From a checkpoint of a small mixture-of-experts model trained on Wikipedia: 9 layers, a variant of Adam for the experts.
Below are experts of layer 5 (counted from 0) of a mixture-of-experts language model. Rows are named router (the router's row for the expert), down (a neuron's output weights, with its number) and show model dimensions 288-335. Each number is 128 + 24 x the weight over its row's rms, rounded and kept within 0 to 255.
Before each expert's rows: a language model's description of what the expert responds to. This comes from a sample of Wikipedia text that the model never trained on.

# expert 54
It responds to: Words fused with a following comma in lists and places, such as Mendoza, Falkner, Cup, plus adjectives like small, dark, white.
router [155  94  73 136 108  69 141  91 117 174 166 157 183 142  69 159 122 158 139 120 166 155 115 159 108 100 122 116 124 129 147 128 124 138 130 131 161 109  89 154 135 122 162 124 137 126 111 134]
down0 [114 122 161  72  91 161 108 114 135 139 159 116 138 126 161 124 129  77 106  86  98 121 142 136 104 100 115 143 102 104 146 143 143 122  90 102 136  87  76 134 103 135 164 159 125 152  96  98]
down1 [156 154 115 156 137 134 137 127 137  87 109 111 149 133 107 101 136 112 157 139 116 109 148 163 152 142 105 111  99 118 123 133  76 129 135 125 102 102 162 115 131 156 142 130 121 118 113 138]
down2 [124 125 117  90 107 156 116 123 127 154 130 101 133 100 157  99 109 127 129 171 107  91 113  92 137 135 134 115 148 149 109  93 104 111 128 149 132 126 101 102 148 142 162 128 127 178  93 152]
down3 [114 100 139 128 148 101 107  84  88 119 131 151 100 114 129 111 176 128 142 118 109 114 155 137  97 109 128 129 112 126 139 121 143 152 121 135 130 118  95 154 129 124 127 144 166 122 115 157]
down4 [114 113 126 113 119 119 127 117 129 140 147 121  76 103  78 116 123 133 186  93 111 119 136 181 164 122 143 114 104 127 113 105 125 150 122 133 109 128 126 119 104 114 160 147 135 135 141 110]
down5 [121 181 116 165 128 115 140 152 179 162 118 130 152 125 102 122 109 123 154 129 116 130 119 107 151 147 118 128 113 187 102 110  72 130 126 156 150 119 108 140  88 145 125 149 161  82  99 129]
down6 [ 98 135  99 126 126 130 157 172 139  94 120 158 155 106 109 151 109 135 120 144 162 153 116 125 114 131 101 155 112  98 103 138 125 144 156  93 146 142 133 113 128 128  96 127 104 164 125 149]
down7 [118 121 119 104 129 122 163 138 129 144 104 138 134 130 135 101 130 109 133 193 136 121 118 168 103 163 166 101 138 105 128 136  93 158 118 159 120 170 142 146 147 152 121  77 155 147 113 130]
down8 [119 136 116 154 141 152 132 155 110 184 109 103 113 123 135 104 132 119 154 106 161 132 140 134 134 119 128 150 127 133 123 126 109 152 124 101  93 156 140 130 114 110 126 132  82 150 144 130]
down9 [118 147  76 111 123 116 122 105 164 129 106 105 121 114  96 129 140  95 121 125 114 120 123 125 159 126  95 107 200 108 122 136 109 161 109 159 144 117 119 192  98 108 102 125 131 105 121 102]
down10 [134 111 125 131 127 103 128 104 127 106 118 126 138 164 143 104 152 128 106 126  98 118 144 120 126 151 135 151 131 141 126  73 113 123  81 112  97 143 115  86  99 155  80 146 139 107 134 127]
down11 [115 137 133 124 150 103 161 138 125 136 133  82 112 144 107 120 149 123 191 104 121 153 107  94  82 130 165 137 138 110 137 123 172 160 160 128 116 130 105 152 124 139 124 140 121 105 133 116]
down12 [118 120 157 149 127 146 181 113 118 112 173 141 102 144 102 155 168 149 122  84  95 105 104  82 148 127  94  95 127 108 105 158 158  97 135 142  89 123 146 139 183  97  92 121 113 101  96 108]
down13 [164  99 104  73 106 124 116  82 146  81 129 121 153 157 130 151 118  89 178 132 122 141 153 153 172 159  99 159 104 124 125 155 130  81  81 115 134 101 105 150 128 130 130 146 135 151 131 144]
down14 [120 160 107  87 153 138 127 159 116 139 172 142 120 131 117 149 141 124 148 139 114 112 148 147 136 152 105 147 180 142 114 148 136 118 151  94 108 146 175 112 101  89 129 118 136 134 119 111]
down15 [153 128 107 119 125 140 108 141 152 132 117 101 125 117 154 113 161  90 109 102 138 122 117  91 131 113 131 124 111 111 109 107 138 132 187 129  94 120 128 103  86 125 110 122 147 119 101 128]
down16 [112 138 115  87 127 105 142 153 138 105 143 138 136 121 125 102 106 133 117 136  85 138 114 116 151 127 156 103 110 137 112 136 129 131  94 115 116 142 181 103 127 175 114 155 154  79 119 148]
down17 [126 111 142 142 148 101 155 160 169 167 131 127 112 169  97 116 115 163 121 100  79 146 120 149  94 156 118 118 130 103 164 122 140  59 137 136 123 114  66  94 142 130  91 156 114 145 139 104]
down18 [137 126 124 129 131 179 114 108  96 162 113 111 112 113 112 131 149 120 136 124 142  93 135 139 144  85 139 177 132 143 119 149 100 102 130 141 177 137 161  73 110 110 147 134  97  94 131 114]
down19 [138  88 117 116  88 110 160 114 148  63 117  97 146  89 104 148  92 123 130 126 133 103 120 120 121 142 157 133 148 128 109 141 138 148 127 145 126 139 143 122  85  86 128 116 122 163 105 129]
down20 [136 159 141 118 126  99 128 185 132  73 117 112 139 135 108 120 126 103 151 127 133 115 144 115  89 135 127 148 129 107  95 130 120 154 123 139 134 161 163 130 166 117 192 142 111 154 119 150]

# expert 52
It responds to: Word pieces ending in a comma, semicolon or closing parenthesis that separate items in lists of places, institutions or dates.
router [122 166  92 131 132  70 107 119 132 128 201 145 151 135 150 164 120 127 120 102 135 143 128 103 123 109 133 128 108 107 150 156 106 149 119 120 137 141 136 110  96 109 139 126 131 122 142 167]
down0 [163 147 104 142 120 143 105 110 177 130  83 162 174  98 169 103 153 144 174  98 136 141 162 165 193 115 125  89  69 107  78 114 137 147 104 133 102  83 114  84 156 109  95 130 152 184 136 142]
down1 [101 160 113 143 134 108 123 120 104 145 149 113 123 133 121  86 120 141 131 142 128  94 154 107 132 132 137 148 159 109 138  96 104 108 147 139 141  87  90  61 133  85 168  97 124  95 127 118]
down2 [139 133 139 139 125  97 109 109 128 174 113 127 143 201 144 136 111 119 145  95 126 136 116 148 152 137 116 125  90 131  90 107 124  88  96 155 175  97 139 144 106  88  88 126 171 120 131 118]
down3 [128 142 132 139 134  74 107 133 144 116 100 147 169 122 115 142  96 140 171 130 106 141 156 146 150 131  95 127 173 166 143 166 135 111 113 117 100 113 142 128 129 167 118 119 185 136 145 164]
down4 [127 126 109 106 161  92 148 139  92 120 103 134 107 112 176 128 145 108  89 122 142 127 133 160 123 148 107 154  72 138 133 130  80  81 145 141 135 102 126 102 162  98  92 137 113 115 154 159]
down5 [119 131 135 103  72 157 130 122 109 102 134  80 150 166 138 162 125  99 123 152 141 112 136 125 107 192 174 127 143 139 102 143 184 121 144 180 132  91 106 172 127 153 160 119 210 117 155 131]
down6 [ 94 147 150 143 142  92 137  99 131 142 178 112 127 125 140 155 151 119 143 117 103 105 143 132 144  86 152 132 111 101 119  95  73 138  95 140 149 154 101 102  89 121 107 130 134 134 131 112]
down7 [154  88 139 132  99 128 106 133 137 151 147  98 111 115  85 179 123 111 139 185 138 115 106 147 144 128 156 145 113 155 121 165 153 116 179 116  94 118 127 134  90 122 154 161 151 138 109 138]
down8 [159 129 123 133 135  80 128 133 105 103 157 125 100 125 112 136 113 115 101 104 143 146  65 124 124 115  84  73 172 143 142 109 105 127 140  95  86 148 130 140 158 124 152 116 169 132 108 102]
down9 [124 132 119 125 135  66 146 111 143 123 148  80 118 112 149 144 126 125 127  87 113 116  91  55  88 140 126 106 157 101 162 165 111 110 152 129 108 156 141 102 103 130 131 153 156 119 141 131]
down10 [ 87 110 118 147 147 101 100 108 117 121 142 112 104 119 141 129 154  92 104  87 132 124 152 106 109 118 128 123 125 151 113 162 147 142 157 120 144 161 116 117 129 131 133 136  95 121 115 113]
down11 [134 126  92 181 101 150 157 103 115 123 119 130 112 132 197 107 114 107 147  96 115 148 110  99  95 152 136  93 111 121  97 103 100 120 168  93 106 151 109  99 152 138 115 151 140 155 166 107]
down12 [125 125 143 139 126 131  95  96  92 163 151 142 119  82 136 151 115 161 127 159  88 119 112 114 128 111 103 124  96  95 144  89 157 129 150 123 155 209 130 158 217  95 122 108  65 153 114 164]
down13 [ 80 149 122  72  98 103 100 129 120 157 123 143 110 111 128 125 125 138 109 129 122 164 123 141  97 151 128 115 161 114 126 130 134 126 146 125 117 100 168 148 135 127 120 116 158 157 129 124]
down14 [146  99  97 133 144 133 116  73 169 157 117 118  87 139 124  89 134 139  83 123 150 146 155  97 132 143 120 158 144 138 174 108 120 144  87 150 139 138 112 125 123 116 169 105 119 138 124 100]
down15 [126 154 112 143 125 116 114  95 148 165  70 140 144 200 124 111 110 103  76 148 160 150 102 123 108 136 109 113 124 136 152 147 102  77 165 121 114 108 125 125 148 144 140 103 119 148 154 138]
down16 [100 104 118 156  93 127 146 100 150 115 100 121 121 162 120 146  81 157 171 164 144 166 134 133 111 126 140 126  98 196 127 175 114 106 117 148 128 126 120 103 133 100 128 159 122  87  85 135]
down17 [150 107 121 143 119  95 142 119 129 127 115 140 118  92 118 107 126 122 168  98 138  95 142 123 106 141 134 133 174 120  60 171 132 132 164 127  74  89 124 130 104 142 100 127 123 122 140 108]
down18 [ 97 121 126 135 139 121 119 148 116 100 166 102 120 125 158 126 151 125 135 142 121 119 113 129 109 105 148 196 141 126 141 125 125 132 138 144 147 172 122  99 148 143 149 141 160 127 108 124]
down19 [125 132 113 145 106 139 161 134 172 125 115 140 130 118 167 167 126 151 139  80 159 159  88 143 157 153 149  93 130 141  96 110  72 132 125 140 112 158 121  85 136 113  83 152 145 112 146  76]
down20 [141 123  87 119 134 120 166 109 134 104  98 123 147 132 128 126 124 130 109 149 153 154 141 129 119 174 136 118 120 134 162 118 154 139 117 114 121 130 151 159 131 147 145 113 173 141 145 118]

# expert 16
It responds to: Capitalized nouns and word-final pieces in names, titles and infobox fields, such as Tour, Love, role, Date, Award.
router [133 132 113  94 132 111 182 133 117 122  83 104 155 119 113 135 172 135 112 145 118 154 106 142 130 138 121  73 162 121 155 112 153 101 121 116 140  96 119 108  78 104 180 107 157 146 132 126]
down0 [169 145 107 126 132 122 145 156 135  88 145  88 114 131  99 111 120 137 139 169 106 132 138 129  87 144 123 186 132 145 137 131 113 106 123 119 124 167  96 124 156 136 112 112 159 118 114 111]
down1 [108 150 119 115 133 122 163 124 109 141 127 144 120 116  81 140 120  90 140 136  97  85 126 167 135 101 112 114 105 111 115 113 121 123 113 134 131 153 113  94 115 199 114 135 146 118  89 162]
down2 [152 170 140 139 128 137 131 155 101 122 102 148 125 134 128 141 165 114 157 106  99 117 147 123 133 195 126 147 149 129 159 141 108 102 145 111 152 132 149 107 103 186 162 101 139  89  78  93]
down3 [117 124 108  91 137 134 126 115 120 123 148 141 132 134  94 123 124 110 147 126 152 124 137  77 153 114 111 150 139 144 146 171 117 111 193 143 143 106 167 134  81 158 130 176 131 133 128 148]
down4 [134  91  90 154 134 115 144 167 143 150 128 144 142  86 125 150 129 129 133 125 102 144 106 188 145 150 140 121  82 114 112 117 158 191 113 151 102 138 125 161 141 160 133 128 167 153 123 121]
down5 [144 105 104 107 142 101 146 102 113 130 120 151 106 144 167 157  99 107 132 165 135 148 136  86 124 104 122 122 128 157 147 113 150 122 112 120  86 141 134 119 134  95  94 124 105 102  86 118]
down6 [109 122 115  96 114 127 147  96 140 105 121 104  76 120 204 119 116 119 152  85 159 147  82 137  88 105 110 146 127 157 142 126 112  94 100 139 150 169 144 137 113 106 124 118 127  95 103 107]
down7 [150 125 127 132 158 121 123 102 126 125 163 137 139 127 106 143 111 126 117 117 167 113 150 140 102 122 129  71 141 119 114 139 111 102 108 126  99  86 132  77 134 172 139 140 150 121  90 133]
down8 [126 103 119 135 142 137 119 130 156 124 135 100 127 127 136 114 101 121 139 132 103 115 113 136 123 118 140 109 144 112  93 175 149 134 163 106 116 128 130 142  89 120 106 122 121 159 123 107]
down9 [107 118 109 149 141  96 148 166 116 112 137 133 148 166 108 186 126 147 134 149 117 136 126 110 108 126 136  91 106 166  92 114 139 134 121 150  94 135 131 118 164 143 107 112 131 114 132 128]
down10 [151 106 152 103 125 156 133 128  98 125 114 108 145 149 153 109 116 131 131 137 151 134 107 149 114 133 123 122 145 135 183 114 133 140  85 129 113 155 131 125 114 134 148 159 114 161 135 127]
down11 [132 132 123 128 137 140 188 180 144 169 115 145 101 138  88 132 152 125 144 132 103  78 128 146 119 137  68 178 111 140 117 127 101  92 112 149  96 141 153 141 100 113 131 121 168 158 131 126]
down12 [110 153 114  91 134 132 134 165 164 120 105 136  98 111 123 132 119 126 174 123 111 140 128 161 102 121 100 102 151 134 133 137 154 151 140 145 107 114 132 131 112 144 104 150 161 119  83 142]
down13 [158 134 125  81 134 107 120 115 112  78  82 142 144 122  97 134 146 139 145 160 134 142 127 118 146 151 144 148 132 108 140 139 101 140  96 145 113 107 148 135 164 146  99 130 153 117 137 127]
down14 [ 98 144 127 151 131 184 111 171 127 136 135 107 113 137 131  96 142 116 157 142 138 115  98 133 107 109 113 156 133 127 137 128 118 115 123 137 132 128 109 140 136 120 151 131 175 180 125 124]
down15 [147 123 100 114 145 133 128  89 123  90 104 130 172 152 138 108 111 106 155 121 157 129 118  90 146 137 115 106  55  93 137 118 116 129 142 173 116 133 123 136 112 152 171  95 138 160 160  91]
down16 [123 128 168 156 130 117 126  95 116 128 118 101 150 103 156 129 175 126 140  90 172 140 120 138 106 120  98  86 155 123 132 140  97  86 111 147 106 136  95 123 100  66 126 159 137 164 118 103]
down17 [163 115 165 147 166 138 185 120 152 150 142 108 150 124 116 134 179 133 164 147 134 172 130 114  80 135 146 140 101 131 151 151 147 102 147 151 118  91 133 153 118 154 155 157 170 138 104 108]
down18 [120 106 139 108 150 147 150 150 143 131 108 146 137 151 130 122 149 127 167  89 113 145 155 205 149 112 111 141 114 122 122 118 104 137 135 135 114 149 123 105 176 132 103  90 140 137 132  82]
down19 [105 101 131 137 136 150 163 165 176 131 124 164 132 100 106 176 126 124  99 152 127 107  91 141 137 162 146 125 123 136 118 122 130 149 152 146 101  99 110 114  69 153 104 139 133 166 125 104]
down20 [121  98 134 138 138 157 177 176 176 133 142 133 125 147 130 133  95 115 171 108 145 105  95 116  96 119 121 117 105 107 126 124 154 122 134 136  90 122 162  91 138 116 133  91 142  97 121 131]